From a checkpoint of a small mixture-of-experts model trained on Wikipedia: 64 SwiGLU neurons an expert, 10888 steps.
Below are experts of layer 6 (counted from 0) of a mixture-of-experts language model. Rows are named router (the router's row for the expert), gate (a neuron's input weights, with its number), up (a neuron's input weights, with its number) and show model dimensions 416-447. Each number is 500 + 25 x the weight over its row's rms, rounded and kept within 0 to 999. Numbers have three digits each.
After each expert's rows: a language model's description of what the expert responds to. This comes from a sample of Wikipedia text that the model never trained on.

# expert 5
router:496472545500473503477493493488487508513541512473512460455484473523516516481499477505485488450502
gate0:489509499541471471504465504517474541484488461477509525510515512509467457539514494530526519466493
up0:495518493550493485518470501546462546478487490489532499475491525497500478540530521541498510475497
gate1:550489488476489534515470518468517496484542504501490480530483496473550510540515510497488507502542
up1:500499486521457445483486514491483509526508504494476507490468493511512517463480447465516530536493
gate2:495538476493490544473504469520484511494491459485512510506530513483488484468521525532530503502532
up2:501505552494500523477508487483505526489469476435531460468537526497528487442500532554504527490497
gate3:498506531480537531481512490538566502489507504473466540523515541489462513456490487488507505512477
up3:499522444528515450550508507451476488499479500536505488537512483457505479516523491522493464484506
gate4:487514483480492497468539523480495524476493505510493467472528522524479519531514509518516493459490
up4:510514474520504493500503489527487467532492507489509502529461487500460502491508466493492489554466
gate5:499533487539496540461480477542439511470448467486488496533499506506518505556509524524477476496473
up5:509477499468490460537489498483534492478516544540497521498459477493515508445480441463547480521506
It responds to: Prepositions before objects. Articles, possessives and prepositions starting a noun phrase in running prose, like of, the, with; also word-final pieces like challeng-ing, possibil-ity.

# expert 20
router:518465467466556456528513436495463481500545502536481502542520495496528507519489504458514502479460
gate0:512494504510463530474501546476489508476500478499432495493494516465481494489510501514548498517486
up0:512498483542505473497503511523518472512479527467510482510496476453530518450528548510467531550519
gate1:510507457488515501524465480512464479476507533508537510500490501492477537492488568561484510502470
up1:521489447481524478524463487498459483489527526537531493510484516478490532491510568560480492469463
gate2:497479475479449518530506523516479497553517517535514497514470479455506464480522493524471524507502
up2:520521491495525465491517453449506463462481502477523494464549536497511474464479519501507513515511
gate3:502519470499534522501470471477483489525515508472517487514538488437497529492462451490518534513505
up3:518454444438501499500511508486495536500476551501476479519499546445512546490532520521490502512478
gate4:461470495493518483484529457514461499512523452511502514523502510509500494496497468483503532535459
up4:537522484486494476514467531497516514472496539492495478476488480520489499496486525521503437477553
gate5:532493460507517469473538462512537478474496527518482510512513525468513506525457507482514508445510
up5:510502467513494512495451507500479482478501494515457494525493505518499526501508508499534462513482
It responds to: Tables, coordinates, list markup. Table pipes, heading markup, coordinate digits and list breaks in listing pages, such as NRHP tables, officeholder boxes and medal tables.

# expert 46
router:513483513509506501506495539505509466498477522493525512517479480482470484523500484477500547503482
gate0:535494514483470480543500497491493497520508498513503483505506496526483462527503494480486525497470
up0:488486476467511457551547508524522531487469519508515481503464525531512496468510469486527521475500
gate1:491471512494431519452508505526439494503520514539461471500499487542481507520485498515520514520502
up1:493485454483559486504502466501544529533497475477522498513507519479513518488503521519493490498513
gate2:473520490491517513557543532505550499477480490526474532494514461518502520513475483487471514474523
up2:498505489526475509530506514468513483493508486508512479546551503512499488536498489517473485534525
gate3:512473556476510477556517544491476554513506539503460473489528478500505506468491493507525532454478
up3:512494511547466505458433472526517473495515470514508496539443508511482502516491440471489496543534
gate4:533540522518486464477476493521459529490482491461487517515503450450522516458474497499455522552475
up4:465477518529501514473537494466493474501545486523483445506477535500469493522482482480509510488489
gate5:510469475546494476492487468474490471489505528523466504506471529483484552477507501503515527495511
up5:489533451511494515479505478485476501515507515509433490504487495485462530512488499506507480491510
It responds to: Decimals and sentence starts. Digits after a decimal point in stats or coordinates, e.g. 16.48, 66.3, plus sentence-initial pronouns like He, It, They, and "died".

# expert 6
router:491519530470483496512491498564515536481501521496466490491507514483481527522508493522469486466520
gate0:540486509500469508507502549515480489470519499464506517464504561530497509540515452480519437488529
up0:448533496522442492484502458525469524495477466495493469492471471454529501499518517536491479469520
gate1:493551504482548543465488482506507487478499475476497485491517540490466494532555452527521512460489
up1:496491501545492497500504518495488500534498500477507511523498493475480516430505518522516517506511
gate2:468464499535462507468502466498502497480531489501556490469524498534501526486472467542499462519525
up2:469465450508493534511493472519481494474476501510478497527448473499510466505508535494458535457466
gate3:513497477497522483492504498507518519565460518501514519466506500480467514516513470518509513530537
up3:492532530486531519485510518471502510504528449515505475532510475492471499507498497540522510504535
gate4:503483477542541513503519529546499508511535488487489540461506524501512523542534546484520551543514
up4:475471511495479531500519511480462461537515532505509511494471493437497497516487480478478490562513
gate5:458516492520493500508483520458481493489477550501489494522507508492477459503482468492530540497483
up5:530477501497510501492532484509534501524515447493477489517479529525483552467508525538472463469516
It responds to: Mid-word Latinate fragments. Middle pieces of longer words after prefixes like dis, ind, unc, such as stati-stic-s, ind-uct-ed, ref-uses, Dis-band-ed.

# expert 54
router:503431480511552522538533526496533528496478504468508481494489506529527449465477500503522514487491
gate0:499497486498500503503503503520511515493501510499470517480463516486489552540489524523470448504467
up0:514502453480517490501516529516463496506507478516484513461516482492475521553530531491504531458472
gate1:465491484541533485507518486555462507464519466490496466503453502517555481461490478549503495489520
up1:533538499469483529456510500470565502531503539521504511522524498487461502530496529447476509449504
gate2:490514486532464477473534484506448477496509482496472465485567519513508516481484534517468527516503
up2:510482501471477504510514486475460463526474484506510471515477520497500505517510520507513516498504
gate3:479480484459542490495478491509486564522506497495517510480504515520525488532507464505486485502488
up3:467535502470504496453530515484481525477476529521495488517523504492507514474457489468493486478475
gate4:524493491469517459492465483457522516514513492522513526502509498466496499475488467466480498523498
up4:495493481490475458508545502517502524497481479523486485473518500544499502512518498507522462490483
gate5:481496548463491513569517516501465471507517495484477465491513476524506478461487492544486519449510
up5:485496493531453475466527507522490486508515528507394525554499554505466509515496544408513521490482
It responds to: Numbers in tables. Numbers and pipe separators in statistics tables and coordinates, e.g. 43 in 78°56′43″, vote counts, years, league standings.

# expert 53
router:502459506525503449520502494486542543474499525507485500488470507477523519485510509513462507545511
gate0:515494514545477508505491523540489448506515465515499497531525481458460518500486493455539506520527
up0:501483538508515498477506523520488496500481455499526436487497516541496505489500526483509510519514
gate1:527495492521487477447462507533478532533545521537496481510509468503520556498532544519489501508521
up1:489513477462524493482501455513529508498545522547527492507488519450480488516538519538481520551520
gate2:450508482500515509506478553507523486492528479542492444487461508501451483500455504526532474505460
up2:456487492512518481482516470482507489475532486515502463496504514522460531493474476491535530516466
gate3:471500509512537532488545480523487498505516519478501475447534524475509477490488479582505518513536
up3:473491516501553515532488491533506501498498477489512490467526514480521484524527513582515502524527
gate4:492517505481449505497501512490410504481520555504481492491455442523473495528524485481505483490492
up4:472502540507463512541453522495480519514519511444490449496503470498511510492501487538518485528524
gate5:515482508547515486520520515493502431503523494541470500522529489534524518505549489504508508521491
up5:474483511477477528488492462506484544505481490441554488497461510476497509499467527526480480480518
It responds to: Fixed-phrase prepositions. The of in as of and in front of, plus for, among, other after set phrases, like as of 2024, among others.

# expert 0
router:508490504509468501474521537446501481499541510506537503549533459513461521494513512480506483492496
gate0:567507490474461520544475521499466490536481450484534473487505490514507512533551483484505457485514
up0:493526522498546495514501503488508523457488552512482522495496500500513435484458466497502542509508
gate1:503522499513519494515510483496511491449504493495532513484545497519495518460470489488503499516498
up1:485501514517489476491473478490508524501539514483534513476504484567484501439510482513511475509495
gate2:498476536508481519505519467499494505481498462507450524465499496511511516515527515532487587465522
up2:477471515507526483501532515505597477497480523507502487522537526518481494455445491512509538502482
gate3:476477497497507508486497520514478481508517462484530511507518495487501522550488496489487513450438
up3:471516482456484479518548495495518513493529543512503497492510500547518480463484516547520503535537
gate4:482538495499521466475522485488507496503526485501502499508465453520492458476490508513508538509486
up4:552480544499469480453457522505496473492531496523491405480471497492456446494496509492500565525521
gate5:495520511492505485472501486489535523502489504496475529521491522466467506507543476481493440534471
up5:469508500512455483476490522503503541467481508470501485482504488464485491568527513469481464507506
It responds to: Clause-break punctuation and conjunctions. Commas, periods, colons and conjunctions ending or linking clauses, such as ",", ".", but, including, although, plus "=" in headings.

# expert 58
router:484495511465520469451529548502483511484497496501523475522517503510540480491465467502537481479480
gate0:496497512463576518502490528513495535423532488473493479539492525501455465506515491526540487506493
up0:463488514494566530503512520517506524444525476525511474522539503541503439478495524510529472503481
gate1:494477499518519475507506513525494489531546525498502505516512445519496551514475443470530515451462
up1:490466525538475469481483482436541518519525518504564498493482500486513502476485480548481488447518
gate2:533496500540478487492488500477491459492495488515511509489486507489498513482542521547505486504505
up2:503476515512544489502495494467511486494477492498496530474488510453526527477512501497561480476493
gate3:506524452486484520512511491530490466515531528496483519494533491511520476509532510528483519477499
up3:499527496529507523523473500448492432511512504485537502515493498512510548481531485459485500512518
gate4:515492468483495495504481482492531521505519459516499491505486491501512495482537517512501474502516
up4:501491522495478527519505528494498489473501517480476539512525524457478531517487482486487540497480
gate5:456484480497519522486553513484501476524528507514515529538506512528509506509519492483516445515494
up5:540514463473497543511503492460520549498515514467479494529523529483501454479509464533499505441502
It responds to: Biography infobox fields. Field labels in sports and person infoboxes and stat tables, e.g. Born, Team, Date of birth, High school, Spouse.

# expert 19
router:479485523486499495488534477479507478474464509487498513507495547514492533484501510522485499495513
gate0:514520485515441481526514456517498525493505481479516523505540514509507515480451491513499532477508
up0:491513444458546490499502522517494522536520502507532477473499480483504504536532495465486482502456
gate1:534521475509504484470514541489519467485493545502486484478489471512492509507519494471489543531527
up1:486534492549474524490495498472518476470513488479466468505530433506459484531482512540528520507518
gate2:522529494499461542478496491489501459493470483524535506457530507532498474481504510515560470517488
up2:518522496469518451509473460483466525480521506489492493449494533494473491495492526524543476485546
gate3:489488504530482531529568537491524489509494541518486496501495513457446518495481483516535488468536
up3:478535513503475496475456510514485476523523466522501486506488500475548451459521507510443529519485
gate4:519508517563502493503438566508506457518481495500536486528513471521476511491521510501535539535464
up4:514504532529489477507446528478526486508473534497520475525483508476469501485481478540495524512520
gate5:484485508510472505473501501475451489547510472509471532518514495470462477504519488477503469502516
up5:492488505512509528487478500511531448494530531474515466453493468502549480509489528501505502500506
It responds to: Quantity "of" phrases. The word "of" after quantity nouns such as "number of", "density of", "variety of", plus table pipes and statistics headers like Total, Population, %.

# expert 47
router:464469507497515489499512452458478502504552470468503482454453529504513518458473522514489497493492
gate0:510508491512494469529478514504472527427498479519460468509508500467505490466524468493479497509511
up0:541495500490520454518496500506545491480499505523522461466466524474519495476501544537539521485538
gate1:460503476527500577472476505477485548509491480482538508488515465511513459470521509538487510504473
up1:485480490519464486510512498464540482462484500512506498519537469500506497521498456504501486474477
gate2:470458437490466530500514510504473519498502528527495505520481497502492526562496494509540493469492
up2:503497500504530477453516485501493515513492512463549490477502474550502445505473505493496493483485
gate3:496523521498479521506506484523502511437489462504427475479498507432465515512521488505512490528535
up3:525528493517518492478474468534519514473496495547460485494545484428490519465510491504510475477531
gate4:515493538512525526494469505517520459505477484505477525508479496481496473463544469505475469535521
up4:489456493529492502449528511488493468509533507505467493476495518457465524479532471521487495484523
gate5:484503452449494476495534505515511554455487493476490494513474473514548490499467469487482501493496
up5:493470422512455475450503488526519520497542492485506538498509468524497443511503504464514491501517
It responds to: Emphasis and list continuations. Words after and, or, of in lists and election tables, like even, less, which, album; also line breaks ending table rows.

# expert 43
router:509497513563501495513524518469454503468482483468522477481547494525499485527506480475532501506468
gate0:490519520498486524531506509509528489506533498510530496472487469503520538437515503532474520465478
up0:462506506478479506444496480492519464493494490479526493559478516477505468531467516508494500476471
gate1:532440504512577466533498455505461467510489472517518559501472504475498527532512503442516526536474
up1:480501502512491508528487510519456492475472450510500509475517480536486525534520506477492474530449
gate2:471521491503440509442463464525508502487496513516508508526500531498491432491459515522498497478498
up2:505504506481539512542510491466486498536509473475462489498491439519538526491532521498469497528499
gate3:526480499502512517512474498524504541498526470488505482531477492515495527456519498536495454484509
up3:470449467517543540521486490526505530522532474495499447479491524512471484472519536557494477504497
gate4:507525502453487530451507505543496498495482502510527507501513506511551478467519559516488537500518
up4:491481529509502502529512476466516487499521474445531495464512518510482534535501459497493479496481
gate5:497521510488483474538524509506462529465499503465499498504473506489520484496515499512488468542450
up5:505476536476545491454514492519560495491497503544491476523504497482481509492518497485489510468526
It responds to: List conjunctions and separators. Commas, "and", "or", ampersands, semicolons and separator marks joining items in lists of names and places, such as award credits and village lists.

# expert 37
router:500499508502475470481481498530485524498501499474525466489466457487525483502495488529482474449511
gate0:497471511473509508467489510546488507490513481515485541515506480512514525508490504462497469473478
up0:510532483482501517492488531519443472536504545479503500568500516529494506494507459500524501557539
gate1:559493485462500484486469465498552517480546481499480510474495493458520517500530500501506509494497
up1:534463500522461482481483474476550551513548486491495468446500514453516505503531497536490521469489
gate2:503453500542489496489524515492508485481455481539490489492485528512489564526558498477514501455505
up2:507473471526478502473545541523527505503448519521519518459523512468460547513492536537475465460518
gate3:499490500475486508473514502480491470490512539522505475518487465443514468489536466503500530532478
up3:500526481479517482523504484525503514462497501514518449489490543499513524496507496524478485482526
gate4:566499471533481478505490464517503479498502533506464536499486505461549471475529523502500526488464
up4:545485485552505424518516461517499514531519519508504564491513497460527520483531522515510518537471
gate5:474530479522500508469556530556475491520521528542457527504514496505500479558497472509510543521479
up5:543472500486473485538464467442518475521490490462509512531480488533498528469500535474532458523504
It responds to: Word-ending suffixes. Middle and final pieces that complete common English words, such as int-ense, pivo-tal, techn-ician, under-took, and adjectives like global, personal, civil.